config.toml
normalize_top_k = false
qk_norm = false
weight_decay = 0.13
warmup_steps = 217
schedule = "cos"
Below are experts of layer 9 (counted from 0) of a mixture-of-experts language model. Rows are named router (the router's row for the expert), down (a neuron's output weights, with its number) and show model dimensions 0-191. Each number is 128 + 24 x the weight over its row's rms, rounded and kept within 0 to 255. Numbers have three digits each.
Before each expert's rows: "comes before" lists some tokens at least twice as common just after its tokens as in all text; "raises" lists some tokens whose logits its average output raises strongly, later layers aside. This comes from a sample of Wikipedia text that the model never trained on. Tokens count by the router's weight.

# expert 14
comes before: "==", "The", "===", "|", "In", "-"
raises: "===", "H", "A", "S", "====", "D"
router:121091137144133131079136142112106133106137142122128102165104134122135079145146129119155149163100120120145167101121149126121097155127115167089104133135142109111145129103127147177135130107160163120138124081136133140121124120099189141136165172082149182136133118131125135087103110106121162130146111175138090133157152143122125129123152156132103126122135086060099134153146155091152174145100130096120134091096137150166118106147101102168168114152116114116144103120178128081132126118101115126136113116121098138101166107186164111138095119133103144117093146133115123126103151125110177114
down0:160118152203115095131087174123142137099111115100101136103131137141108125130165097113126174117116104111099098156103167124094128156113164142106144151118117162081139101172139090121108172183129091128145126145125129129100113124128111160146081163131154154127114132165124145102110132115153137107146146141109090108138130117109107154137104164177154129150102119117179121117104113134087168143113123168140152141134135114084087108099138152164092159161086138164155114150127108117121137112090129134130138143138125127127137131127153138101159126189145122122110137109166119125131103159127085129
down1:131172136132127171094158116090093114125149155120107126151111122156143115131122121160146095154127127150132133122112131122167118078170121104114109117168112131110152101104132120124110100100135171156124136136163121153095101158135144106124156135158112123146165095084113096105111100189147124115116119195113111131181165118156094153112133153116160102093140123137142128130168121100162130176122081166154143103085110122163142158102136146152134106149168065122168117104138128122145151147110117157169129103121125125148121123136135104142144135106134138115152117148100100095095101134099167150
down2:134121127127127159121136126117094134106137131121100152129124126144143104130148137134110133119098096088119160105121134113097100126072107146113127169127156182091143108153144108146108175154083149101122109151098127137125115092123131109145111128129117119136094099178119096123148106155126103089154145132083131133089119114090137151152105112098095118157168147149118144106076136130131120136129115134174144145158082082070123102153101163153132141140150119110108091135092104113133078132148093148110145134127121146102147140108161153127115123096097133101092115088128171126126067118186138172
down3:144161158124151100123129090123158109154065135144167101153139114089156156131125122119108169084145142137162120128104146135132123105146142149150125109116120129130082167093137115137075117109152170147162158100115132147147155119161128179130111100119147096120156113183145149143114130130125188125125105135152093097114094135137167136104123112137123086133164138129118070073148125130101192128174101105110135128128083106158120133134144097125116157073110101137116144110139147117119127116117119121114140149138116084113092159101107172136135124155122099141100097150117147110112137101111112123
down4:132125173123138133153093164122152091136155133066120126112142096120121123141118119111134097104089117100106113136147114115136128092059118148142126131133113146084137129127127123107103131146091107148125140153124081131111144088153103114122154131109120118111100116121107182085107127154134104077141115153119093087143123075101135128084123147097125144175153128130137127097096119149093117110103135120076149109161131094081118140098121176111085088134120133109121101153105130163120162149119150137149100131087113135134166128112097122123152190125158118155134144143112097092173101120122140151
down5:146181145119120154118163131167134152118092119136121123101173159154142127132143156161131096126157126139114134127141105140087103090156143119145148131160116169141104126119111111108148153070139133155123146132156120128123124186102114126086082169131145104129114162123137146159099121171092151114122125076181171149156133113164151115109117135172088156121128113127104157134130110124065147129135152123107121095096105116151099163124136167145143133100119090173121112120124121109139097133162123057117138114101116120149145125117105125092118157159134151170154123170175121130113135133137136122
down6:120111105095134125141157076119100132075091134134095153106151105108116123130146095123144137121134159144125101140146138143155164143174110137123089139138155145127156121135145114107127157094141101126179117132156154143129123151130119104076107110133130108148134097091093117184126141115100154169142139104162148148138181138160151178124147141129114127133058049113146110136114151109126131124117135124133103113143126128119169138144137134126159174156114114146148140093153098142137144140156101056155158114145144132161112125135123162157104128118100143110155101140139162161128135178127155156
down7:129125100132100121107153123090113138133147131164133138172102126157150124118110133103088090172087136115089102100137138121088082155122149119122172120124121157097106145155102120133152140098195169125111120101161157136126155091084134129133112087114111093135132163057167097107161093151130126102104157152091123115129142128128071104113133123113114131115161087127091103116095111107148150135103122131122097147119146144129110126130116104131152153126162132119127121108099138114159125129108155144119117125171111138084163124121123115137134083099082115139121122113077102073138115103120152101
down8:162117136144100110135099117106136124172077131105111145162106154174137138107145133115125148117126105130100138137163152144094121116140134108121130135141142148124139129093117112142129185141122110119162097123127129123125147119097127085134112095113139129112122153092151169105132143130148135130137110114145127117134133123117176099122118133157071135186082145120127124151140126191155101128094122127139078109134124137136120162119133169125135146134141207124154120166118108150131135116101108030098154091120139085113148149132101126119145100180100138133089165130133154104150166139092086128
down9:150151084135131093111138122139151126170093062132130144162135113137150115128125177158131156147127101126075111136111117138137152069173150108128117128124114123099156132127106076127087129145165115163117128117107137138165152142150113118142112103151131141154131124133171111084160130121116098169096113130130121154169101098169123137124120103148178130171063170144142150156160121133136158146078149137156128141137139137150116131083166158174128176161099167152118129124119158149111113132144118126113155136134146122125098126144134128103115107143145155123104085117136100164132139136093091143

# expert 94
comes before: "|", "-", "  ", " The", "5", " as"
raises: "199", "200", "|"
router:128098106130147122124166132151138152137176149123129100163123128138127121135119146151147165138096166115138141081136146114115115132120132166121105125139118103128127169070128156164145102135158152117139119115129126122082126104122175166176128173087159173135100123115112100106109123137168131106143107161176064112127169155136145120082146151140089126136167095064101115150123175132155137101120106080146118106111135141117083115148131136155131108181111104120129122111156130088135111084129123123134094104139098150109116129150163123122138138107120134139081141158142122172117123138096155138
down0:139136120163112157143138126073097125138153101113098120136134128148133107132154115135126128149157130161128145094113154123106138120092090154110116110098158139160150135187121113108112161164151152143101135128117134105134111134134107090114161132094150153088114112128107139132090112135108180157103120113182110154099131139123065115127160146172156156121132146124097090139114154115122127174108117146113135125131128120122127154110132129126135083166090144142136203131207126139150179126101127149145128124105134144137122169176155113063141118138145118132170122144127162098102095132135110140
down1:123154116130088094150108183119167139093143115130132101130089144115122164122086129127150104135108108099126139141156156142123132128107124124108143146135075109132134085120109104147129114155115139138105124154122112145177145098120164106098073136114131124083129144153134143142138129114115135141115183131112136118114102117172116111126118132166129116159120167188187125102132125173097119093164091149086172156169118142147108142129131137090138107106130118121127122126119126097147116148098151150099153141134090099091103078140084169154134153114163120166132101152144089128134172130177113125
down2:139161176125158131142133089093055133116114059135119120110166139118099137144127127116147105106140124142151139124129122142162156125170145122136144124086142154147148163097099152109104143162132135117079132141120134160162123099177090153148145117108122103132145092109142124129112131119146137127110079136129097146117142153188125120127127137121131170132137125108095147135120118118167171125100076144169104152139159145132108150141125095089102093169153180111164119109151105157140160102155154151125150112165144155084158151115137106117131122150115110178141127162129132113093116122137093114
down3:119113134140117160149137148106116133111172142126131079136179136145160118161148125095141122155069121122095158123096147165133074158109140127093110114167101110165101121107139138149161140143157130163174133140167171143134183100142106082157114122110108141104107109140107148091134141119169116145103142136101116181131152175153140115137150144132127137121083152102103147100149089123098121112082088135110139148156163153135148143146122137138122142149145121149160137131123142141099127121063142114173116135118125153094111115156142125142145126125099151117113134121115119115148188136165173138
down4:091138133114152092114087147142107117152146135127154178127108117114129130110110107146129096113119103129165131136162131144145169136114102106069111166077175168090097125158068153118131170112148115136143146138103092118154127115149148154112154135159159107138181152140207122203119088125147148137130133111121146112134116128123138151154113152133134101130104138128134075121139149176117165139129159133159122143102131113105139103156155140098151114119129165139121073145123113103142087130138134128131149075140184117142131109109107167141100130127160131130117124119112138110133124149112105120
down5:064127132138101137083096150137128123182091114122178162111093139158137117125156094147129115134121086119133101116125102136117127121136145120115132135149119151115143141145055119110089155108187104085119152149131147130146132144115137123093145152133145145093182137138127140124103135087144139132085107154146154151120091117140088164127120129150126152142121103162141116135137142149107133118151130130110182139117183092116107075115165108114120135112124181152113150143109124149157112153141116162165127161119125103110115110152174119181137140120120156126089151108170151084115159103128119145
down6:121123144139136134128101140105122177127127156147089126152099116142094143129153159114123157135057155107126135101117094135116110126147146136129121116113159099140145132136127152129105183103134138114133148141132131142119134109117121118082090086095130161130105110162090118100086127131097135138111150186150116129095134149159129149136150190094158170168134105127156130091171131130112132085134126118109135149121140140140144179129141105117118069147113098162161156113162084101129145092117118124180151133150096134139145150129137121130185127122106099142095121143093156137145161119194137105
down7:125079139133116136160116154128146138148136200127143148101119117134115117152115134138137124168162116162149162151158141158157142115107123096085115130138096076130114158115122097123143142158115117162127129150138146099149141176147131146143133153154128145097112110130157125120139139127159140138122126152101132126162111063159168088152149146108135136132143137151151115162145141165092124099124116097083170148116166109147119094134150156114146111091141124134104120125142140108100119136068129137143158118146120100112132109185117131210091122115159167160134092149178097134147132138114088151
down8:109073109105149153130148123137130118117125120121133130159126132125105100149127122109143120152124177107149142117153164111144108092132114115156131087144129132146117171161127125108158135085154168114121137120112119163108145108154112144114150077157129130141115158144113119123093105124161163124064103125139141157121180118071168168107124113131103113143114117112137129125132125133091150124134083142136146150113156161152109143083137155184144081114080109134188129093160140132128095128126151084126111096098107132152137100149123138126176086152082160121151163084086105155124130127126146142
down9:169101169145142188155107129122111117116146096117109114077134151108122128114133118133129107128144093164077129130108158129146145120146142145090174111099135148111102117145192160126139111104082100149127135146133147116089171178143134139082086110155112131119116106124140112115138109149112154135162099081095135135112134155086136115091158139117105123149119149133133115078106117113148161149133104131142067091139137110145131163110145129124135113140124140136119172202153097151160125105133101087145138093123131172131108196111150124125154155118145140144148119145149140147123133133133117117

# expert 59
comes before: "==", "-", "The", "===", "A", "="
raises: "==", "G", "D", "S", "-", "A"
router:093083150125124144088126142113123107123159104116131099138117124149159089160134127150172167162095134091138159090148154104116086133134142135097093134131128119104151111122128155110113117116150136111143115124100161124134136110105157113121158157107116184170128121091141119112106135117122151101112107176118079126109165138144121138138150117098102128096155094078107128165133148129138195125118138107111141084100131129160103138139130117143136088168093106129139129122155158110169154112130128111129072108123127136111144086171156097097122094084133139139089148099132083127104133092125176148
down0:122159141126121157101147179125144074139079136123134135159135094134145101140091079112108101114102131153130109118085079125168129091111164080130103180125117179109108169147098111119137134134108126140115128124151141112121126149163101147135112127135145128117124126152111129108108154106167115154127102099129100104115096125071140129115136124131161146125109139131154142092154173093131088141161137114141085142116115118164168125145121114078105160107142125124080146139149134142125156159160132127078173090151119118095119088169116164104112115083108140121113116132102138125156116121152084135
down1:110157097120147073146142165141133109117085116188118142178118113136131145106121123150107117128114145137087147123145151127172118136116132123148115103148139161138145137123109083154136077166108142120056157126103092077145111112108125118156107120081144142096107140160102124130139087171151161123161167128112117124146143108126127145105086166165121109141115128136104147068097105115076090097131103091112133156121106116143104100114151134158156086124120064098110147137098142145158152120161112131133132128105129155138137120146137120111144116153096113117147119127121121129110107155116172117
down2:131164155143119125090115118066077131135101088112113105150114126116131141147136110085138140141147107138138165134140158144132123113159122117124186130113125149135129112132167130097104140148126112131116146121106111141143114158123133114105175117138101121133089153121139148079132113144053136150109075140123137189126138096112141123130153125121138132107109139136166134159091127133174119173117096148163129099162149142138121129108156176164142169140102242149103125141166111137130150088163165123129111120126153133145110155159104132119125117122150107120096142142135155116118135110139138143
down3:135131139111178100141131168147147108141137173163125106133178064096134114119142118112098145138127088148111085109126176139120120126129164099127150118081135106108155122136104113102115100128140117110077158111095129069092113096140122148184101145108157123166090125111149113124119130115147166121150157132077108126124149130150101115159099145162119155075125166120116128133146114097090112123144083128110133097081132100137093134137119111134173106127130109117091155103119146127165146072133143161103096100124128165101131126152141120144138118156116093165115143133126120106117126114157155128
down4:135097133130153148115159160129122104135125139139120108114137107139116118144138154131127135112145140111140165083133112131147099117119098152073103150120146137134121139180098148157133184128107121179121119138101097138143109107171154128137086128103144135117124125132139137138119165105134105111151104134127135147145175142142147166125123121121110116134162122136086153145147153138090127102098072123094159131133104115128135074160135137139099137084131182127110120156085121145115132134135086099154201104137120170124089154076109179128141138106152134075090126125117118133163064158139138171
down5:157128145106075086098138134108119186126134118131098167181144095114180148144167109121111147115123125104110138167152099137141138145168112167105094150161098155098090123152181102106104106127119179168137087095164125113157081106118124117116142179145140113118118128136094130141161148128089120093135157119125118104097145092098145115098134127118119117194146125140157141106115136144150164115085141120163157124120100106104142105136127106126155106100114100122114129147126119097140066123126114147133105114105098127121147140135193136141107108101151116144118128147137146111112143139104119122
down6:143114171140099149130127133108127110113097139095141119116127103155140086119121138137145132110112148088177100103112130120182116093130153099136136070123080151082143169144098118157139123118096114122129107110160115130126150150138126180111150149125113158141158119149125162135134141117132127117087136124133119083093110099107138130152088159094162113101120121141128124110146125089140127141140140148141152130100130114144122137095145147107091126187161090133084123147126127083137108156169141108073163110165175127110114110160156132100133063093126194099103124130115122112108151105120120111
down7:211133086141082126105125148074159110164130134104142151155132150088131150141168144136135126147129091121122145142123073143147156077147119128103126110138121139119140129120104148160103122128125122157141169111109127139151110107172140149149098132124114133111107105149131136083134112133123130121151107112099144142130110080173105094098137079147106102192158121166146171149123131125096139138095117129151137117125115071097147053152134165113147111125096134109065135127116153129109065128131117140130126100141122129131130142171138151132114137140140151117111156122130142147120126148166133159
down8:143129130155130085101127120150089155156134095087124142154084153111138138131159121106088133125128121112099125136146083138147147126173095127131067139100129153099126141169110180084107134157156157158155093160147132128167096110148106161125161152169134143127129111123107131135142155105105070123129126110094128115100154087118097118103158077143132146147126109138100141141126139150153165088120172168128176134124134108145139127142130126099142112117088130125093136093146155111130093116102139125117115079082144103130127158163165099145117156143123142132102124132114150115122119162076108150
down9:131122138109147121186114115147151155136076128171130140101118146131126166138100108126065122124144157156089142125197127115082167125098096118131121146134139137124135131165126148121118181167091145141106107097104183124143103112136129114123104157177150127174145191114137166100125181130137105123151147123162173136153135095158143142120140128163168122115128145105129127110114129121144110151162114137136132111137155114135121118120131146123070097121093139153121164132123107160136132131129154083102174123104156166162139168118141148132137083129124160097115112163153106111133131143134131145